Experts of a small language model.
Size: 13 layers, width 192, vocabulary 16833, 32.3M parameters.
Below are experts of layer 2 (counted from 0) of a mixture-of-experts language model. Rows are named router (the router's row for the expert), gate (a neuron's input weights, with its number), up (a neuron's input weights, with its number) and show model dimensions 0-191. Each number is 128 + 24 x the weight over its row's rms, rounded and kept within 0 to 255. Numbers have three digits each.
Before each expert's rows: a language model's description of what the expert responds to. This comes from a sample of Wikipedia text that the model never trained on.

# expert 2
Description: Function words opening a noun phrase or clause in running prose, mainly the, The, that, as, which, this, who, not.
router:114094126090100114102129165110141123086118093193147129113146174118125092118132128099118159122083172156103166108132149132153132178192109126106109144153128169134101163131095141114085133077144117134078145069085103122100127106135126118131190123115126092114159120119146159144130147162137128121133165156150103090100117150127158109126117160152141177110180100081121106107145131138098095156148127122116099146111120147126123138153106132098136167142135130134115114112137098141108134122117139130092130100136122166113100101154126120119108131117153104115104116136140116115146122178119143107
gate0:133124099125103091085150128159126158113151132094127136157087146115153136118079121135140154111159137133100119128115117126134143119205092119169118123143093091129146135149166109163129085066127100149154104102117118141172090139124154148117110132105118134098092098166098176133094145098110103127137152112137122108132154113128187098145147121146138094146135165133113102140091153098087151149107108130115120137126126135130116132133112093101135105189129125086127158150099122152093128151122103165140115147123134123164098151093128104113102131098129151179092118114147154085138135102114120105
up0:156129113087122152136142119132124145115111098159115105097160131154117103123107084072157104125108112142136083113115151093129123189123128135154164171090169192079176112124100143113123137143116144123124059139124155130113127125132112124124151113129170123120103131098112085118171118143094150167099144130128152128162071101108091151116131121127126150111124120123164148115125144134145118137111125130108139110096106156128132149141148140105118110141149122096090113136117146092148161083121118146161173092100115125118181120151118128127091094132141075103176154125122109133105153124164139125
gate1:145152089141117117091150122116134106122099116145120151151153116121134127121137094101131136136102125161186134146131128104097111140124158134123072108097158125155075112159151088135099143110158109097159120108143159100131115138147115125108136128100116196162110099122108104101133105138116140118142151118104161160114108142122105144121146156098186131100149155155139090151104098180170161153133128111128146074139163140119158126115132128144148107123138137101105132127144109110116096112132121135122093170100106120138052106156130175114102148103112093101128120143135137181155173088135132132
up1:140154151113127136137131115157085122148148146129141094151130166106153166183144131133145116107163101160156143122079111105140161106133148104102104146120114079107130156185068128137150114107152168150122123136072106119144126133163129115162100138130125103095130124129134130081094070156115130149158138128125128113158126112122103135114078136158081128131095127148135089169137132115126149152122138120111163120157126142158145152143160120156137125137139093122153186136136112110158141097104178166107157147150128124157167159149142155184119141146143112121122139079136156104148118130154107129

# expert 8
Description: Verbs and auxiliaries after a subject, such as have, has, was, moved, may, and nouns heading phrases, like crew, development.
router:130164119141139105131110112087092117115134137117084167121104151122160094077093103165128113151108180136127136152081150131151149110101105110114142124156168113116090155116135085131131158133132131139111122103131102095114101069162162110104125111152128124113063157090115095152146147165102172148127126111143147135120145173143143168145122144120134134149154135125159124079104120162108145136122091156122148148103099158151144130138101077130147110144091158145110112085128074122135137169095149090107106140118116158156143130113155110107122165140122165131113119102118099139141110105142113119
gate0:120121165126148120121102155086139128159137127180162130159146092183108138153142100126132114159082108092164129064149080134106099149141158128135153143145140114137080125143107100115130121154117156107135132106111119073153073131108102138123167144129113123117095150170142194144148151114121076135117115110095088157154097136132094125170134104177143167131117120145143127105154120120125107110127133149128116085122156130115161127094159163093181150147132136076133138150142145162147124134108122134121109111132146111143130138151110133161149099139151144097133127139168141158127130120097110131
up0:134131133145115154131102151115109154136146098153089144135133130156116163178158110133163124153102099134161157107097133124132116114120116154119131130115098124158113126114139131113152136170102133083146111143143096173098164134174118131067132116145076127135127159135109121158104126194155113156145100123132125127124150110138102145174177106124121117155147132077160199127129127126152125106128110111144137121157102121131172096105157114143117110095110103112098142106155117154150109160155092129142154138157142137122091153122153085123119137111136114105152108121094136080148125169191107090
gate1:115120146112129128121171144114106121106121134112143101083102131123137112138121122123127178122157127163128111141136109111116141139115132114145158148149126105195125130157116114100114125115146100125145154141142118119126164112095127138108141143156093178134085052128149149117130106148107154110152128124133144151112152143115116138128113063146170092152117147090120133097172101154103085096140107121190131119154156085112086127144133096200133111112105144131141128140156096139124139128122134121138113178180158102142138105124085157143094172109082120137177118119160140094159152129122124140
up1:123163123100139050115140154115147125151132077142195134119102132097111154144143101104115153134146150109122133129104120126158118099086126163096111187119125159157154110116109147107111151132111121080121160099116140137134114139107095141174141131138103121132111116070102112162110146141169162113153126116090115157118167122135137099169109124156135152107123141102072131141120151152128141115106136136129161129146129080140120106176135139152161109114069129152128108138144088173124135140145117124131085111103149130114172153145136137113139138088083140151153158130111113169116131101120119157

# expert 10
Description: Commas and closing brackets or quotes right after a word, such as consoles, or leaders, before clauses with and, which, including.
router:089115136139128097132135074082130134146113106097150116117082136114081101118134124141117115104152106116169123147090057142110117115102112087100124122172072135123136139117113127158135112103118120194131119154100106145129132119098132172111141123148157121157122146135132122141164115123151171117146140180136144099128128171148122138101113119154080109158130123133128113144166107146086148136182179145156146109121142115137146140084122150152139094118095090141151119114086112088136139104159113133102107125130135143083135090148146173129154114099100109115109145162149123143163143148111116152
gate0:143080152100143137164181169069160138154105138119108139145130138142183154133158097113089165143138087117132130101088154114150121143122129130130126134081098134179099131125149092123116120159115123124118169102164123096116136136119127113151138114105150157129102124099151110132135121140088094133141115171115113110140148155124114150136199119119170118114161118131114096115143120134123090083125144163129165153107111112145093115111167093120116163163114106151130167129122165125147129138080113114159147184134079129170127153133154153125141136104123123125087130121114114128125183125128128154
up0:141078119124125169149133120092105201140128160085155107157160108093134109130161149130103117146106108112128122137138142119117170107142166135113114082133133176108085132140120153114158097147096100105097124115182102088143161151094115154136148111092108110135129128129151119170096117152116126133149128126132168134128156166137176121118145150101136146157137115131166122154099100127121101092092127109124125111074138153133114130119139153110136149158129087106098114160127137093114137136095121154168126100108115139126126111126152122065149104069114106130119105097092121086119140101112135162
gate1:080157164129092141134125144092137124128103111151119110107107141116153187108115155151116076139108128106127127140133150088115139078129123104123138118119127135149107118102151097136149132120168133102158145135136124081111154124128152134159164148141173137156100126147134124109144074150104109154096133128111067131130084124150118137113155112135151127122124123167169141136145168154109119131108081168130131093132097145128130135116134158079104107147131089154113136107121171106089127130064148092096175160129155124099141140141160091148167154157131104159182160119154141163135116138124120141
up1:139077078137152098142140131133102107161144121135104133113179092140130122155122144145171190124130146089111137074115124109159094151128139129164140134101170157138098139143123132133124153113135116120113101151099117127146113137181151114147132126088154157117160156118112115136099168145152173131114112137156161124122152128115107122133121114147102169114139120106113089138104132119141169073152170079136164138182124144148143106156165084138140137151088135139124132134099146164128116141129102153151114122155119156172131118116088128089098105101106144143122099100082121093150100113135166115

# expert 11
Description: Pipe separators between table cells in records and results tables, plus semicolons in lists and year prefixes such as 201, 199.
router:083159085121176092131105098128094123122150111089116168104139135127163138134108154137155118102155115133157147122113084153128153142102117117134138127146151161130154124098114135149132132118144113131155107164114121136140122104158155171063127134117147116133142163132110094113115131140088157108083113106138117064156140070132086124100149150111136118138113152162118093164109123158176122101121137143116120134087128133134156110120120135099115104169153141128138141150165112139169114137146116074136136102132091114110134152107128104114110184125179136101114112163088087181127126142157151131
gate1:123144139132127127111103125123084111128069147181135163135132133142116136120127152152129075135151148093109115123126132110085150111132109140138101131095113177150117112138089166150140133103171107093132104098149184116100081101182155103103108128126120129124101125159139126136144100131059118133141115112121122120161136120119128169142142076125133122161107117153102121129157133093161148127138126091144123131146101118140150101157118119102133151111154127169161137152174119137091116160161140115101092120151134176078097139080131098109107100127094160116124102131102137134125086174117159119
up1:140144090131142140111116126135096124104122137163161111144131143175124118132176138159129127152094139134141136121107119138110108129105140158136155129097125148084137135159088165107152168103127122101127148096138161171086115115141122110157102107144134118174108129157124024138128122124166138098120146136163109139125154139111124151157119124150131085121101152148121119146157133101133167116076124107144099107141149108105159110158073113126139080118147093104155143145165154085155134164134148118126089136140169184125133100150143166123119154074120141123113127112148158128099112154104124126
gate2:098107123096119096118133125148129158068126161137123167149141137100114163132109090149107143122115129128087112161133125168119101154147082135110168162115095112181133141122135122119110087087109110116120145128143166141140125098106149161128138134132146100152142124115144096136116139119106118141136089117140089095127165091077109085097117106171152109140136114144119147128155175156151130126085096112095162138132182133135141114126141076133111157145104088097139130124119137194131138110130137147151119118136109151117105158162134103124133096087161098126082156091142114128090121130160158096
up2:132115062173115123096162139133117139100102156138118151136118164138121100169119136113112128130113128084117105139144093132091140146134106132113158148134087102128093117168144086141112108104157122120121139096122120124122085164119151136104155145133098103130105106113144157153091167114118138163103152128137142085144131130105136104126151162139130134137139109126148119124184114124162134126093125141132132164114159144121159128124117100156105137085128160074095186120149104146098138132132121166144161128158134104091101170129139117160136108116171122214122109124073154146141093164134106107

# expert 5
Description: Prepositions and conjunctions after a noun or clause in prose, such as of, in, and, to, for, by, with, from.
router:162159137161129127130096133136099147123110115148152132158104142136171121114111136140168102152155144131116136145119148146124140152106118188134128112144130109125121133128110125086090196151125125150138134110159150144145132136146138129126113127161126142144169136122181142138147126185115080125116156175145114169107123136164149106150101135140122140115133097139151110148095148128146116123090077153111142164102079124146144128134124075170145133150115178125139160142101086150105166124108157097087114144101140120133132103168132114130145184152105138094116105061186110104124151131130102110
gate0:134132119154143129149125109085154128116152164154090135098097108121123157116143105136078093146113127146127152127108083154159147144145120115130138153102117101175123128128139136099127140102127157140084157110128140082137150122094158153141148081108108120151126101189133126103153139106138164104115143137138125095096139140145093125127125123091133090112069115109111128101161143112140113153123055104110108114130144115110180106167122139134110105121116115122064104148167131140126108061169113181125105116102139137102139115143121125139118154121116136154162113161099133098090152167099143151
up0:102080150178173135144140109130105097127114094104137170118123139129125149126179140132104133111082138113139139158115125100116122123112126138119138146139113113114088124166141189111110148123116120071137118149133108126126144146103094160072085161113162101142126129168097141155088103137152123107091123179098170133104172155155121140138108144104119128133138162110105143133146198088115140136158099095137112167132127109131136102149125099120128145122127122084130153136109140137131123085124147096133113121146124124106123162111131132129106169119097188141151111143117067127109131148162169152
gate1:105100120111114116095141153144110109134114061189140154141186079111160127147183121103132123121072102120112127107135152159111129137137128132123157154148153151118093128094138149110154101133098137153101121091108185110125119162144124149096108116148130151155101127127099158104139114139082108150149113102137194151123115119118067146137145158167129136103150172099153151103103092150114129118131138129129106101085172116129122099138153119180141142138140135128101126135115138135130103169149160100119116129119128093120135079125144167095130117141142128133122114129129100087121126169139143157
up1:104114150100173117141094074134130146113154159087160119145087119163073128139145150070150107133156133084124113146113119134133129097112107145134093111109151145112153114117107175128118131063140147133141134114141093120113122158120115123158131117128142097098168154141134144151078111157178096112157136117093157150128130112125184106154115091132158168110150144118082111125133115135122135076129160102143091098132120126153111134103130112105120108097148135128149101155125119131091148133142110168082125118150133135172123133145108206145112134112121102141109147117136125150158097098141115097

# expert 1
Description: Line-initial list dashes, table pipes and infobox field words like born, See, Location, Personal, starting entries in lists and infoboxes.
router:090130137072139123133161116123116167168131181107087152141117125135161125106103146088103158132109109125107112126128119154137183156174141077117134160130121115114147166166146156102112089119143078116155122138118160099094111147123123113131119123154160129054096154114101115128108125076102102114125094073076133130145102096109122117145131168112070127112147164128115101116125110137174105109101125174133098144101122140140111140146153085145125168133096156076137136136128134138131112136130111127163115139166123137136147161108161144119129122130121118108094112127122128136155111129124123161
gate1:107150143097168115121120130135160103113144117104113107099107147078164132128137127157156117150138112168121127116151113175158114141113130152144128130113076125127133126162148179114133106125124100114116092097152169182186174127141143108135141127105145089138081122107112120157128135135118148149123158096087109133124118141119145161123097112136126173123122114149096106150087161198158107082133119145151138121155129109101110101112107100122128142128128086137125182149110108088156087143105118098168152150124182118159097109168131147136146120134129134125117141188139119103128120115098108154
up1:170121133131158095044149132122113139153119134151125111122134098144115115145157143129104121100113149112165151136136124110108158151157054121169137105138147143073136105093144091161141122113131124143156155143101173101102092130122089129128141119155141131121165110122135127139086130157147140097119118124184110106118133126125117112143118095178116106148156138129127126122142114105135145134120207118119110132112165128149121164165156087137123134098167121142115046151116140170112114139126118126114151099077114124128108113131084120112141111135121129119160097130120146185111109116158133110
gate2:137059118139116109100106082143099104085127123151163111132134104148131110124137133132128169155119134062115131114175119164067099155133105115141170142128113129119156083091125117075133139143112140157111100145181124106144117173116115117133144163093093099137137137117139131113198141098133111122146137147124117143119146138138162139134134136138122101125131146112157099111131152114124122149109130131151118111101135098112132148091123134109100121125095155101146130140113140123111104147175123133167116156170125123155145098158108115141167092101138152158126098160105095116144088149051098101
up2:126140084132118136146118120145129102123091117139104107152135131096138151134133108152168119114143116147123140118113147146143144119159119149095128062136101096129124132077159152157108086134092160148161132161117099108156114128103096126134137092116146121104120135139159115084125108085119141100125081149178116144107137193143160151135156131115163107111145141101149134177155120137122155088166063143128166120115139130144114120140123133131116099130180161161129090152107121116126131171126136104141122125138138123094164126108085078128097137131169102153139139086084134061126118125108130119